Below are experts of layer 4 (counted from 0) of a mixture-of-experts language model. Rows are named router (the router's row for the expert), up (a neuron's input weights, with its number) and show model dimensions 0-127. Each number is 128 + 32 x the weight over its row's rms, rounded and kept within 0 to 255.
Before each expert's rows: "comes after" lists some tokens at least twice as common just before its tokens as in all text. This comes from a sample of Wikipedia text that the model never trained on. Tokens count by the router's weight.

# expert 36
comes after: "\n", " to", "-", "|", " one", ";"
router [145 174 203 162 153 140 149 117  95 121 103 112  80  95 164 127 148 138 120 169 163 133 160  97 112 140 140 129  81 163  91 158 138  98 127  95 129 140  69  75 213 105 152  86 103  98 103 103 107 201 178 125 140 122 137 159 127 149  53 129 140 125 114 120 139 126 132  88 135 126 129 194  54  91 153  99 150  87  80 120 148 131 158 101 153 111  84 152 149  96 147 157 112 102 135 167 110  89 160 112 148 147 164 142 145 107 133 131 104 186 150 120 140 189 144 121  87  94 111 173 125 113 161 156 111 168 118  88]
up0 [ 95 142 136 127 168 108 162  81 106 157 193 120 124 148 117 101 163 144 115 197 130 123  86  93  59 139  77 143 124 131 186 149 113 179 145 138  98 123  99  98 133 150 154 128 116  92 173 145 139  78 156 159 105 145 111 128 106  92 157 158 195 157 100 140 168 130  87 180  93 112 140 137  73 168 124 196 111 150 133 101 168 154 124 111 161 158 142 109 144  61 177 198 135 145 137 165  97 148 120 171 118 142 128 133 200  93  93 166 122 125 135 135 101 180 106  95 116 109 131 112 107  94 186 158 122 109 120 126]
up1 [143 127 150 105  99 157 138 167 109 120  86 124 143 127  93  79 129 112 144 102 187  55 134 132 133  89 172  93 192 122 120 113 111 125 137  93  97 126 115  79 125 152  76 172 133 173 130 155 113 107  85 118 145 127 168  75 112 121  96  75 172 153 119 117  70  92 160 126 168  82 115 142 124  66 161 130 146 141 145 133 153 114 128 176  69 117 116 141 183 161 105  92 136 115 121 131 109 131 162 183 101 185 157 102 100 127 149 154 121 120 180 134 150 145  97 156 147 142 158  89 135 128  96 135 146 175 126 152]
up2 [104 120 134 109 192 153 118 122 147 147 162 131 109 124  69 133 130 101 158 104 170 112 109 125 173 128 165  97 129  96 135 108  92 166 143 104  65  58 165 135 158 118 171 158  75 128 173 189 137 112 129  49 109 154 113 183 129 119 121 113 110 147 187  74 197 157  81 150 166 146 181 169 115 151 190 144 157 108 168 118 119 127 109  90 132 120  99 103  81 111  49  76 137 122 109 143 129 115 122 211 141 153 105  94 129 100 101 144 176 144 178 151 115 131 202 140 157 173 134 153 145 103 104 128 150 172 177 168]
up3 [ 21 154 134 117  92 112 138 122 172  94 193  84 141 127  55 115 141  82 122 115 129  93 139 146 130 142 143 151 168 147 123 108 138 151 121 140 215 171  81 148 168 138 111 107  94 127 130 102 165 143 142 207 143  54 176 153 125 128 113 122 110 198  65  77 167 159  94 127 112 106 105 126  90  87  65 167 137 106  94 127 109 107 107 105 109 133 152 133 172 122  94 110 148 180 155 143 179 125  99  86 106 147 145 130  72 139 154 144  98 146 150 178  88 167 111 108  53 151  97 107 132 140 135  98 124 130 163 188]
up4 [129 113  90 142 126 104 170 140 149 122 108 190 133 113  94 120  96 140 114  82 124 143 143 130 102  94 138  96 109 117 173 168 125 144 141 109 140 101 145 160 146 161 195 147 194  81  30 166 126 133 136  80 142  78 182  99  86 186  92 127 162 144  80  82 149 126 133 152 140 133 161  68 124 157 119 114 132 162 151  97 141 148  89 105 126  78 118 121 119 148 135 163  65 126 104 148 132 141 138 136 167  98 151 115 183 117 206 125 160 111 185 123 124 169 159 175 112 146 147 124 134 124  98  91  72 111 134 119]
up5 [ 75 164 129 151 148 102 126 167 139 104 132 127 169 114 154 156 115  61 146 150 152 159 138 118 101 107 132 104 116 103 101  89 102 141  98  77  94  99 102 116 101 112  55  82 103  83 149 159 123 204 156 148  66 166 127 161 180 106 160 137 172 153 136  74  83 118 131 112 132 110 153 151 132 126 148 125 190  83 110 105  78 155 161 137 129 139 134 168 119 102 148 156 179 120  92 149 146  84 111 154 113 157 134 164 158  73 163  96 163 117 121 116 124  92 196 146  93  64 107  86 186 140 182 110  97 151 127 111]
up6 [170 125  87 140 112 112 105  88 151  88 143 194 146  98  87 114  50  92 159 148  76 136 154 134 147 162 125  64  75 120 149  85 165 180 114 120 132  42 160 125 164 166 179 134 160 119 119  76 167  88 104 166 146 174 109 178 129  81 158 120  70 129 118 150 130 119 141 108 148 134 143 109 119 111 136  90 104 130 159 113 101 136 133 149 174 135 157  94 135  96 120 126 170  92 110 105  87 151 127  96 168 136 110 134 102 121 109 116  74 157 117  70 129 168 145  86 131 118 178 121  59 109  78 151 137 141 113 111]
up7 [134 111 122 114 130 163 100 165 119 144 123 113  99 134 113 144 121 141 135 163  62 104 123 124 110  93 102  95 108 125 137 128 167 179 141 134 121 132 183 134 183 127 176 130 163 137  70 112  90 123  94 154 169 112 178 101  93 123  42 115 152 110 100  81 141 129 130 168 139 160 151 183  60  87 111 151 122 184 125 126 133 180  87  78 138  93 167  98 135 173 143 149  71 108  83 123 118 151 124 107 153 155 128 113 184 101 167 161 182 106 145 165 154 151 164 192 176 130 121  91 122 103 159 148 136 142 169 155]
up8 [144 136 162 106 148 139 125 181 139  61 144  65 156 108  83 104 151  96 145 108  71 126 125 129 143 147 123 108  75 118 107 144 134 146 108 146 177 104 130 138 168 151 134 136 142 117  86 135 104 141 124 189 119 162 116 161 140 104 108 141 149 101  61 108 174 140  91 163 192 175 135 178 103 142 149 122 134 137 122  88  66 183 155 136 162  84 144 172 162 131 162 123 161 169  73 152 131 147  95 122 144 158 138 135 128 126 125  17 120 177 178 106 122 179 157 147 107 138 120  83  71 176 119 112  99 152 146 140]
up9 [146 136 111 113 116 135  88  90 112 163 104 117 135 145 128 152 102  91 113  54  62  84 127 124 137 168 129  75 163 121 148 139 117  76 117 109 106 146 161 117 133 159 134 162 186 143  89  48 129 125 112 106 104 202 126 131  88 145 164 223 193  96  78 150 171 197 202 111 142 123 118 141 153 111 108 113 188 107 155 143 105 202 110 124 119 137 152 182 126 138 126 139 143 136 189 132 114 151  98 139 148 107 101 162 105 171 133 118  86 111 145 108 101 138 129  72 106 111 111 122  49 151 180 166 134  80 186 113]
up10 [ 71 103 111  98 157 135 135 121 121  98 161  90 108 121 135 175 119 120 155 134 139 103 134 127 109 171 130 152 124 145 133 138 158 148 140 125  89 121  97  92 108  99 159 111 151 158 122 120 127 151 136 118 126 106 127 116 143 138 117 152 158 174 149 158 160 174 119  67 155 165  91 151  94  92 163 156 148  93 112 178 138 148  81  71 123 129  56 131 164 127 117 180  87 133  75 118 120  82 108 119 163 124 144 124  72 157 151 202 171  86 158 148  60 109 129 171  99 106 121  76 151 130 126 141  82 149 139 115]
up11 [120 144  96 128 126 126 104  67 119 150 149 130 108 168 107 131 117 103 123  57 145 127 138 173 142 131 173 164 131 128 104 125 169  96 150 113 114  89 173 114 109 130 145 107 130 142 164  97 134  66 121  96 101 141 172 106 104 127 138 165  39 150 171 129 174  74 152 169 172  94  88 120 169 119 117 120 102  74 179 100 147 175 163 130 145 159 120 129 121 171 122  80 129 140  95 159 160 129  89 118 152 120 159 130 112 138 172 131  90 131 103 129  95 127  91 136 161 147 110 113 116  91 160 201 167 183 129 123]
up12 [133 117  70 154 138 156 155  80 150 127 149 151 120 147  76 150 153 123 120  71 193 160 114 116 110 105 138 132 140  86 119 105  85 130 166  76 109  75 142 124 150 110 116  81 136 171 150 139 180  88 134 118 137 135 106 164 125  86 153 140 178  85 139 155 139 156  93 139 145  85 134 127 163 129 101  89  55 126 102 108  51 159 105 175 146 137 161  77 144 104  95 175 110 119 172  99 138 157 181  74 123 110 140 107 110  97 170  90 121  91 177 141 161 138  82 101 127  97 118  79 161 105 158 111 147 170 118 125]
up13 [ 93 143 122  51 156  95 140  64 129  99 124 120 109 134  91 155 129  84 110 118 188  47 175 120 128 104 103  57 138 167  98 106 112 147 198 117  94 137 158 115 157 114 125 127 116 144 124 109 150 153 139 130 191 138 139  66  69 105 111 142 168 102 105  75 156 135 165 144 140  67  87 127  90 115 156  96 165 103 118 167 149 164 127 140 180 101 128 220 132 121 127 118 145 112 137 117 154 122 162 136 176 145 110  97 100 113 122  96 142 127 185 169 151 118 177 120  60  89 122  96 101 100 159 139 159 151 133 140]
up14 [ 82 133 155  88 140 161 131 151 189 166  68 103 126 140  98 118 122 109 123 150 177 136 165 128 116 223 139 137 182  47 157 156 102 148 194 137 157 155 130 124 150  50 179 156 130 113 158 124 150 117 126 111 123 158 186 107 115 178 165 146 204 198 201 145  79 127 140  76  99 171 158 110 126 122  93 148 150 115 142 177 133 109 139 116 100 116 144  90 156  92 103 130 126 106 115 118 130 144 149 144 134 159 104 108 156 130 181 113 101 131 147 182 140 113 104 108 156 118 157 101 138 187 111 130 131 115 189 109]
up15 [ 60 154 132 156 113 139 101 112 158 114 117 104 149 159  75  88  93  78 201  91 166 162 110  95 146  93 127 146 143 113 171 133  86 117 148  76  95 109 117 138 115 108  74 105 149 139 130  95  97 151 146 134 163 137  94 153 155  43 144 122 148 147 144 159 130 180 116  77 117 100  92 131 116  98 156  95 141  91 133  75 119 145  67 159 113 127 127 131 116 135 117 137 181 119 125 110 165 129  90 119 174 128 153 118  96  47 165 193 124 110 173 134 126 109 123 192 179 142 175 121 137  87 160 166 188 160 145  89]
up16 [ 92 129  25 132 150 100 118 156 121 160 125 162  97 140 159 119  78 133 141 133 108 137 142 111 165 125 148 135  98  69 127 116 132 159 149 161 101 169 111  71 124 113  73 129 167 141 133 126 157  99 116 151 101 118  84 207  86 114 129  90 133 153 149 188  98 105 188 177 149 101 128 138 154  94 150  65 186 139 147  73 150  72 156  69 113 134 131 115 113 143 153 172 106 114 149 128  88 110 220 150 135 142  98 125 133 114 156 137 130 103 146  98 130 130  96 137 111 116  84 129 156 143 163 135 125 128 135 133]

# expert 41
comes after: "\n", ".", " =", " ==", "===", "=="
router [110 209 175 127 160 136 131  47  74  70 107 156  65  88 179 112  73 139 120 193 165 157 129  79 158 103 104 153  99 153  84 129 162  94 124 131 145  72  86 131 107  86 135  80 111 143 110 103 133 121 174 149 161 116 174  95 121 132  92 138 145 136  72 171 193 133 155 106 163  80 113 173  69 109 117  89 119 100 162 117 110  79 150  97 172 133 117  95 157 166 113 131 118 183 153 181 140 128 111 169 135 118 122 157 143 123 103 135 141 166 113 119 215 148 111 186 149 108 138 173 124 165  87 160  99  37 124 118]
up0 [127 130 138 162 195 136 128 149  81 116 126 136 116 138 150 137 108 141 137 103 160  89  45 161  88 163 129  92 110 141 125 105  67 156 134  98 122 132 157 135 118 131 152 175 162 121  82 179 165  75 133 170 197 137  92 151 207 107 162 101 121 132 138 140 140 157 160 128 113 148 138 136  89 106 108 101 192 137 127  92  99 116 134  59 149 147 134 150 141 157 146 167  81 203  78 132 135 140 151 134 202 104 127  83 105 154 111 139  78 131 163 108 198 124 106 164 157  54  81 137 131 106 149  80 148 130 123 126]
up1 [164 135  85  84 150 196  71 149  64  96 126 133 125  90 112 110  76 101 182 140 170 133  91 112 178 149 174 125  95 120 167 152 130 150 147 147 137  92 174 145  97 152 146 123 123 115 122 136 161 143  99  56 157 146 155 108 125 146 165  74 115 125 157 120 120 103 224 164 136 178  82  94 134 150 151 102 121 120 119  83 174  96 162 186 154 152 101 161 134 134 124 150 120 118 150 117 111 155 163 160 143  54  57 166 188 141 114 125  78 160 124 118 117  88 151 142 144 150 160  97 104 172 113 110 121 173 107 197]
up2 [153 152 126 156 147 143  96 123 154 138 120 169  93 110  56 117  91 112 118 129 173  73 136 140 145 139 138 135 100 141 125 150  88 189 129  72 128 170 105 100 121 108 149 113 126 112  96  83 136 154  96 156 176 124  80  77 154 128 132 178 137 149 127  95 207 103 119 124 171 105  88 156  65 131 131 164 106 115 167 139 146 113 140 143 131 139 154 114 135 144  93 120 155  89 175 136 199  50  87 122 159 115 103 126  99 147 104 132  92 185 129 159 149 147  65 126  91 142  87 156 120 151 153 156 139 112  97  65]
up3 [153 143 137 159 128 124 124 106 149 137 138 121 167 162 157 138 102 108 158 156 110 122 131 161 118 102 147 120 177  87 155  72 116 132  78  97 120 140 138 142 142 137 147 111 178 123 123 104 109  75 125 129 170 104 183 130 124  94  43 165  79 141  27  99 115 134  95 112 101 164 128 141  65 131 174 135 115 129 121 113  99 173 131  66 140  89  91 146 130 141 113 168 137 158 149 163 120 130 146 127 165  39 107 131 117 129 176 133 181 141 180  70 118 138 122 174 143 101 113  35 144 156 100 131 117 169  91 186]
up4 [ 84 116  97 158 155 107 139 146 138 149  86 150 162 130  93 124 165 112 157  84 145  68 114 144 126 118 124 111 117 144 156  83 113 126  72  43  94 151 155 149 151 171  85 101 160 101 101  88 182 152 113 103 200 195 152 157 132  85 167  99  53 164  97 115 170 116 109 127 184  68 121 180 190 135 115 128 201 142 129 125  74 115  66 125 176 120 109 103 137 173 108  97  71 139 153 180 160 133 176 143 103  86 144 136 113 149 157 111 139 117 106 116 146 120 107 191 175 135 126  80 167 172  82 180 140 158  64  79]
up5 [104 134  71 128 130 127 160 129 160  86  96 150 147 169  99 124  97  62 136 181 179 119 125 132 155 167 131  31 174  75 183 131  39 164 120  79 128 161 101 155 148 134 105  61 116 189 148 101 147 178 144 134 142 124 108 102 128  68 149 119 110 123 148 175 124 159 131 114 152 122 146 103 211 112 189 163 128 123  91 118 151  83 108 144 156  79 182 113 143 116 105 105 148 113 168 186 157 110 138 130 110  59 125 145 137 107 140 134 180  96  83 125 145 134 143 136  83  79 149 143 142 104 155 159 114 170 134  91]
up6 [144 116  75 131 123 119 110 144 120  99 134 172 105 156 147 134 100 121  92 156 131 159  60 132 233 127 156 116 114 119 125 144  66 151 200 153 100 125 139 137 108  79 125 120 114 132 148  80  74 123 122 116 136 135  53 121 139 132 162 157 130  90 207 165 117 112 147 163 225 141 138 163 163 121 164 153 123 104 176  81 183 126  97  85 165 140 115 127 114 147 171 145 151 127  70 176 164  94 137  69 141 164 186 143  64  95 145 134 118  53  63 149 129 164  96 139 128 175 159 150 125 190  90 118  95  93  94  65]
up7 [125 155  83 111  90 102 157  82 128 161 134  92 121 133 133 129 124  97 142 171 162 154  65  94 103 110 156 109 106  86 103 119  93 159 156 159  92  63 110 186 149 103 148 128  99 180 178 114  93 165 171 170 151 166  86 109 146  23 143 139 137  70 149 138 130 117 158 183 143  85 135 135 106 163  67 116  89  97 141 150 129 166 104 146 171 154 102  72 120 145 152 133 110 109  95 100 170 108  78 180 122 116 150 149  98  58 117 168 119 105 106 124 148  67  81 146 149 180 146 118 118 125 143  98  83 143  47 120]
up8 [158 138 103 139  96 114 105 132 100 157 144 114 121 126  94  84 106  94 182  79 142 111 156 156  90  94 113 145 112 165 105 106 152 121  96 124 196 179  93 105 138 108 159 150 172  83 128 168 174  74 170 143 202  97 110 119 145  79 170 109  95 204 163 131 172 178  75 123 194 125 143 186 125 112 104 178 149  89 160 182  81 152 115  86 114 110 104 127 146 127 149  59 136  77 141 113 100  88 107  85 106  90 140 101 174 112 150 143 170 148 136 136 136  87  96 196 124  98  96 160  75 158 108 142 117 134 127 150]
up9 [120 148  76 131 105 107 164 138 108 129 155 119 136 112 113 113 110  62  87 153 171 100  64 118 137 136  40 122 132 123 101  71  71 143 146  73 123 155  98 115 100 136 112  90 100  97 135 104 145 163  81 133 132  86 101 115 126 140 145 106 148 179 141 117  99 122 148 161 103  49 126  68 159 117 125 145 164 138 141  98 122  84 123  90  75 130  88 190 120 110  57 141 129 196 130 152 142 109 189 157 138 113  77  70  99 125 165 115 108 160 146 141  97 126 140 155 104 133  83  95 168 148 172 148 106 142 120 182]
up10 [128 123 177  84 146 128 131  84 146 103 191 157  97 186 125 135 122 100 124 108 124 126 146 152 107  95 143 153 121 141 106 121 146 122  88 151 176  94 144 193 116  81 164 102 144 178 126   7 139 153 159 162 161  98 114 108 143 119 140 202 154 133  84 130 136 175 120 104  85 124 168 152 141 167  95 145 191 119 134 149  80 141  84 107 142  77  98 127 133 114 181 102 126 184 119 157 151 139 170 124 116 160 174  56  77  81 111 150 146 154 127 121  95  99  87 101 171 110 141 104  86 118 163 144 106 119 110 115]
up11 [149 123 135 182 116 148 152 152  78 162 112  93 110 116 135 103 103 124 112 132 128 103  89 116 165 136 173 164 126 167  91 184 117 151 202  97 137 127 154 108  76 135 133  90 101 166  68 116 133 174 118 141 145  96 169 131 138  63 104 129  94 175 119 121 166  97 133 171 150 168  71 103 175 139  82 186  54 103 102 168 171 143  69 130 157 112 103 114 136 205 165 113 170 163 201 151 136 132 105 134  92 127  71  98 122  77 201 124 108 122  79 126  96 139  33 191 101 145 174 123 120 162  99 149 153 130 143 205]
up12 [115 128 135 128 149 109 147  99 150  87 148 124 155 155  27 143  79 104 131 189 155 114 148 100 144 156  81  98 155 136 140 153  79 151 109  74 182 155 123 144 143 121  53  73 149 128 119 217 242 168 128 120 166 101 121  88 141  94 144 113 142 137 117 135 126 166  95 146 177 124  89 134 193 186 148 156 135 123 149 113 143 110 136 104 109 144 166 146 144 112 122 168 123 131 145 131 134 156 149 120 142 126 144 159  96  98 202 107 147 174  68 165 159 107 114 169 110 150 127 111  95  62 141 194 117 136 149 152]
up13 [111 126 141 127 111 102 118  90 107 124 134 152 125  86 114 124 119 110 156 142 111 134 105 138 134 135 150 173 145 148 111 167 140  61 162 124 173  78 153  96 185 153  62 128 116 111  56 107  89 138 155 163 116 191  84 104 143  95  82 150 122 131  62 135 162 154 105 133 164 102 158 116  14  63 133 104 108 139  91 170  71 136 168 153 134 104  87 135  81 133 139  87 140 165 107 155 183 152  91 136 136 120 103 109 119 121 138 123 128  98 142 114 150 152 172 103 137 152 166 102 145 152 147 168 120 136 164 141]
up14 [107 135  86 111 108 157 166 121 139 104 161  63 120 106  87 129 154 155 143 136 128 147 104 146 155 101 148 141 104 138  65 153 147 180 133 104 175 137 110 163 129  92 168 113  34 148 128 138 140 122 135 113 102 157 134  68 138 135 135 183 116 130 145 211 136 137 102 161 196  98 105 115  71  68 113 142 145 168 123 162 122 173  93 113 141 114 136 130  91 112 134 141 130 143  49 115 164 139 158  91 204  61  77 156 128 117 113 166 111 163 157  33  93 159 141 140 132 166 122 157 143 123 118  93 177  86 130 139]
up15 [ 98 150 112 120  86 158 119 103 155 168 102 127 143 141 143 122  94 170 118 149  85  95 160 133 157  87 122 119  68  46 127 162 147 159 136 137 155 140 121 147 132 148 130 115  77 144 118 135 151 100 103 131  66 171  75 122 155 154 177 116 176 112 157 125  82 153 159 119 156 173 179  97 151  95  93 132 130 163 210 122 134  99 162 120 101 146 125 106 130 135 149 109 134 222  97 131 135 131 180 109 136 118  98  73 140 142 163 130 137 179 133 167 164 161 115  78 123 138  98 150 162 134  99 107 133 102 165 136]
up16 [115 156 127 159 134 115  95 192  54 140 170 127  93  92 141  85 161 152 151 156 107 131 153 129 143 164 150 155 136 181 126 109 134 123 159 164  92 140 149  73 136 167 166 135 124 183 115  86  99 140 136 157  72 107 158 143  94 136 132 185 141 169 178 111 127  76 143  85 168 163 119 105 131  54  56 111 125  57 154 120 137 167 156  43 108 145 125 142  75 140 120  61 134 133  74 134 130 137 124 156 133 170 149 122 166 128  88  56  64  50 181 133 143 132 130 130  98 106 114  91 171 105  59 125 164  99 156 116]

# expert 44
comes after: " the", " The", " a", "'s", " \"The", " his"
router [167 196 139 159 218 192 214  99 102 112 145 215  77 111 176 146 150  96 132 132 129 193 139 109 135 179 169 102 122 143 115 113 177 105 174 132  70 133 137 115 159 143 169 107 109 113 102 114 113 113 130 135 150  90 127 101 112 144  94  90 124 104  97 134 170   0 217 152 139 139 152 107  67  59 113  97 137 154 132 141 131 124 127  88 111 107  96 118 136 153  87 118 119  76 167 192 160 119 166 150 135 101 140 161  85  66 111  86 138 136 140 156 162 134 138 137 140 170 141 149 130 124 163 153 111  83 113 119]
up0 [127 132 140 144 198 178 188 125 123 129 151 161 130 138 165 120  69 120 194  79 117 106  92 137 116 129 151  64 155 139 202 128 132 118 122  88 113 171 163 168 171 108 161 134 162 148 104 105 110 127 141 146 109 163 110 112 103  86 169  59 154 181 163 152 142  90 120 158 122 116 180 143 117 137 135 125 140  95 147 136  91  97 112 115 132 108 174 161 153 170 112 102 154 115 171 197 145 165 161 150 108  77 192 136  44  87 114  95  93  95 190 184 139 126  92 179 171 123 143  60 127 131 104 108 119  98 126 147]
up1 [104 162 127 118 154 127 122 128 138 141 109  93 130 155 166 127 163 110 154 150 182 165 173  94 122 120 173 110 164 128 160 150 115 119 162 114 113  77 190 117 121 178 129 149  78 124  53 170 134 151 147 114 114 138 118 170 118 117 137 201  77 112 129  93 145 136 105  79 143 135 127 169 121 128 134  70 145 118 165 131 125 136 115 228 140 192 133  81 140 162 127 113 112 119 113 145 143 153 133 179 153 115  96  86 153 161 153 123 103 134 104 122  98 108 141  79 189  99  29 146 130 164 146  96 111 115  90 156]
up2 [182 144 160 127 130 147  54 140 113  93 139 126  68 104 137 126 157 121 132  98 140 132 161 193  90 108 109  93 104 188 159 111 199 156 163 138 155 137 196 157 100 125  94 110 119 128 105 194 197 132 133 135 173 134 115 116 164 113 131 108 113  75 164 103 161 121 133 128 192 179 161 144 116 123 113 119  75 141 159  88 110 179 121 111 171 147 167 204 136 121 148 157 123 164 107 132 178 156  80 125  97 139 120 163 162 174 121 129 131  77 172 146 139 167  58 132 150 156  79 118 114 145 153 158 162 163 139 112]
up3 [162 141  91 173 169 214 178 173  47 116  67 134 122 116  77 179 142 100 100 111 134 108  60 131 158  58 187 109 145 110 179 135 165 105 159 124 104 123 147 148 110 154 148 133 172  77 144 117 181 103  93 119 103  99 121 134 137  70 152 111 135 134 107 129 173  97 174 164 139 152 169  97 146 117 149 191 123 136 145 160  88 165 112 143 115 117 136 152  79 137 127 133 110 120 146 167 194 144 154 125 162 101 153 125  79 152 103 144 183 116 177 177  87 117 101 147 172 103  81 141  79 101  79 142 152 100 125 169]
up4 [197 136  87 159 153 142 133 161  62 189  98 128  79 155 158 182  47 140 127 115 146 114  68 138  90 183 151  84  91 128 171 119  70 136 126 101 114 130 140  88 185 133 151 134  98 130 115 145 129 104  96 117 164 128 110 136 111 113 117 131 121 100 123 121  94 112 176 128  94  66 157 179 104 115 120 147  88 188 137  73 160 133 146 153 116  98 156 137 159 180 149  82 154 113 111 140 147  93 111 190 125  99 133 108 139 147 109 189 101  53 164 122  84  82 132 104 146 139 105 157 111 110 121 152 147 124 120 169]
up5 [106 119 116 149 127 117 170  74 129 137 160 154 136 128 151 120 131 133 139  89  88 174 120  96 151 123 152  82 118 158 187 118 114 138 133 135 155 131 125 126 146  93 149 140 159 143 105  95  89 108 100 165 135 155 109 123 108 196 142 103 110 156  79 163 131 118 109 155 197 138 193 142  94 137 171 195  76 136 136  64 136 135 119 116 100 141 108 134  90 146  97 191 145 126  95  93 134 166 160 107 120 123 125 147  66 149 162 156  78 203 113 127  89 143 127 132 112 117 183 109 136 123 112 131  83 105 205 167]
up6 [128 127  62 135 153 187 142 122  95 105 123 125 104 120  97  75  96 117 120 115  96 154 100 174 132 126  96 115  91 130 168  54 144 121 118  60  82  90 119 118 160 149 119 145 168 130 113 134 103  70  64 100 155  97 149  73 163 136 152 178  87 163 140 134 147  75 167 179 124 130 109 154 168 116  96 195 119 117 135 142  71 128 126 103 161 133 141 184  81 157 185 135 149 178 166 189 112  88 139 132 101 170  89 182  96 109 122  84 164 140 113 111 146 117  69 139 168 149 134 116 156 147 111 119 143 140 129 131]
up7 [116 103 119 108 201 118 170 104 138  57 153 181 166 122 119  57 200 109 123 119  73 189 132 119 174 137 149  98 130 126 205 102 157 121 121 157 130 121 110 122  91 114 145 139 144 142 122 134 108 174 142 120 160 114 125  95  67 126 183 133 118  98 109  82 170 212 127  69 129 126 110  59 162 176 143  84 106 155 118 172 141 197  56 133 134 170  87 196 140 118  68  96  78  97 149 153 103 157 109  93 133 111 137 109  94  99 153  73 106  77 168  69 164 117 169 133 166  98  66 140 145 146 147  98 107 144  86 118]
up8 [193 134 132 103 182 148 103 141  95 144 171 100 121 149 123  80  90  87  98 114 100 138 120  88 116 146 157 117 171  96 147 108 124 130 116 175 121 115 209 132 127 164  93 150 206 135 112 105 158  75  65  82 169 112  71 131 125 171 106 105  67 168 143  84 135 124 120 169 119 140 110 133 148 122 120 121 145 109 118 158 100 201 174 118 121 144  87 103 106 123 107 133 118 131 154 150  97 156  97 123 149 139 149 129  87 136 101  64 116 140 144 118 127 136 100 190 134  93 128 146 121  85 151  76 162 121 112 158]
up9 [215 141 108 162 119  95 106 158 129 147 177 156 157 132  93 140 138 110 159 105  77 106 126 152 120 141 204  90 172  81 114 111 138 133 116 140  83  97 175 146 179  88 127 105 147 114  94  86 117  65 105 109 165  52  89 165 106 118 103  93  69 117 184 122 104 110 154 136 129 167 161 138  98 119 123 140  85 137  75  76 136 156 156 163 134 129 142 163 134 149 138 123 100 176 136 139 112 164 158  59 116  79  93 205 120 103  83 103  80 158 105  77 204  87 111  92  99  96  40 113 155 146  89 145 192 175  80 161]
up10 [147 129 175 201 153 147 153 103 156 133  86  86 116 165 148  97 188 119 109 128 117 148 136 174  85 145  98 109 146 158 117 117  80 176 150 117  89 150 106 144 165 149  94 114 162 109 122 148 129  81 101 125 168  91 135 126 123 131  35 138  96 163  99 103 114  91 157 167 121  46 150  99  93 132  98 164 152 125  75 109 137 124 142 105 130 127 153  68 129  96  99 164 162 122 140 236 126 163 144 163 126  79 140 111 131 115 162  78 102 152 117 171 114 169 173 136 157 142 141 142 122 191 173 144 149 140  74 149]
up11 [178 151  94 109  99 148 164  71 168 119 119 156  75 132 139 146 104  79 174  59 113  88  67 104 143 145 129 117 158  98 103  85 122 131 129  89 120 164  89 178 156 105 147 130 103 129 203 143 164 134 114  92 130  96 191 155 135 116 148  84 139 156 136 156 127 188 192 130 122 103 182  65 120 139 186 100 142 112 146 133 164  82  80 125 210 135  96  82  86 131  49 101 140 114 171 140 128 102 185 125 161  55 210 164 100 103 142 100 155 155 109 126 125 131 120 134 192 147 145 143 168 126 121 141 109 130  85 131]
up12 [151 122 151 154 172 160 219 136 100  90 143 108 113 132 116 112 102 132 204 143 153 131 124 153  87 159 139 111 101 119 130 140  75  99 147  76  95 138  37 155 176 153 181  46 173 124 106 104 155  54  71  70 142 114 121 152  99 132  64 149 101 104 136 117 132  99 182 131 137 101  62  87 166 123 136 150 175  96 152 117 115 154  91 114 162 128 100 150 128 118 134 136  92 118 198 204 101 157 157 111 138 148 125 146  72  67 140  80 166 145 183 113 142 147 166  99 219 141 114 105 130 187 119 156  59 130 121 212]
up13 [181 140 116 118 154 112 161 131 136  91 126 119 116 126 145  86 160  80 161 137  99 169  65 135  95 152 149 115 136  86 148 157 158 176  92 160  77 140 141 144 188  68 118 132 168 109 171  82 132  91 104  85 155 127  76 182 127 119 168 114 220 144 205 135 189 100  84  94 144 119 157  77 148 160 178 110 132 185 140  58 120 127  93 121 116 176  96 155 142 113  77  76 147 150 122 162 106 152 103 131 128 100 158 156  81  52 116  93 143  81 113  95 152 126 181 123 128  81  74 164 159 140 152  92  99  84  84 170]
up14 [159 110  77 142 123 120 193 152 157 128 145 171 134 140  97 110 144  70 143 126 113 140 130 164 133  86 114 103 115  90 156  54 101 222 141 152  91 108 187  87 141 154 139 122 159 101 119 113 100 145 101 157 127  86 155 114  82  95 167 106 156  59 113  85 199 110 199 145 133 163 154  89 103  69 162 143 117  92 101 102  87 122 113 101 117 114 154 191 155  91 106 185 125 132  80 130 136 145  86 154 124 163 144 157 125 164 130 137 163 137 186  68 191 151  88 151 162 148 154 160 143 146  89 103  69 112 144 133]
up15 [101 106 162 168 206 125 114 114 107 164 133 103 154 122 134 154 131 157  68  98 140 130  72 146 129 110 134 143 168  91 149 125  94  92 109 129 125 111  95 130 181 125 113 110 138 114 124 137 156 121 168 190 194 109 125 144 137 113 164 131 105 161 165 128 106 112 141 149 194 100 100 146 138  79 169 160 141 140 136  82 125 150 112  95 105 143 150  30 107 132 112 100  95 181 142 163 161 182  88 154  69 143  68  88  47 124 115 107 129 173 130 143 163  95 165  80 136 183 178 122 143 154 123  94 143 104 108 172]
up16 [200 168 145 174  55 140 130 136  99 218 113  10 142 172 100 100 202 131  86 115 119 136 144 160  92 116 119 111 140 157 145 122 162 158 182 112 109  80 106 164  79  55 117 130 144 178 119 189 147 127  91 107 118  55 136 116 107 150 195 142 176 169 117 121 123 109 151 127  92 131 208 148 150 103 136  92  89 203 144  73 122 124 139 148 148 170 144 174  77 173 100 140 163 104  77  85  97 150 108 171 121 107 113 141 190 144 104 153 160  89 129  36  89 148  94 140 123  95 155 106 112 112 116 105  89 112  85 129]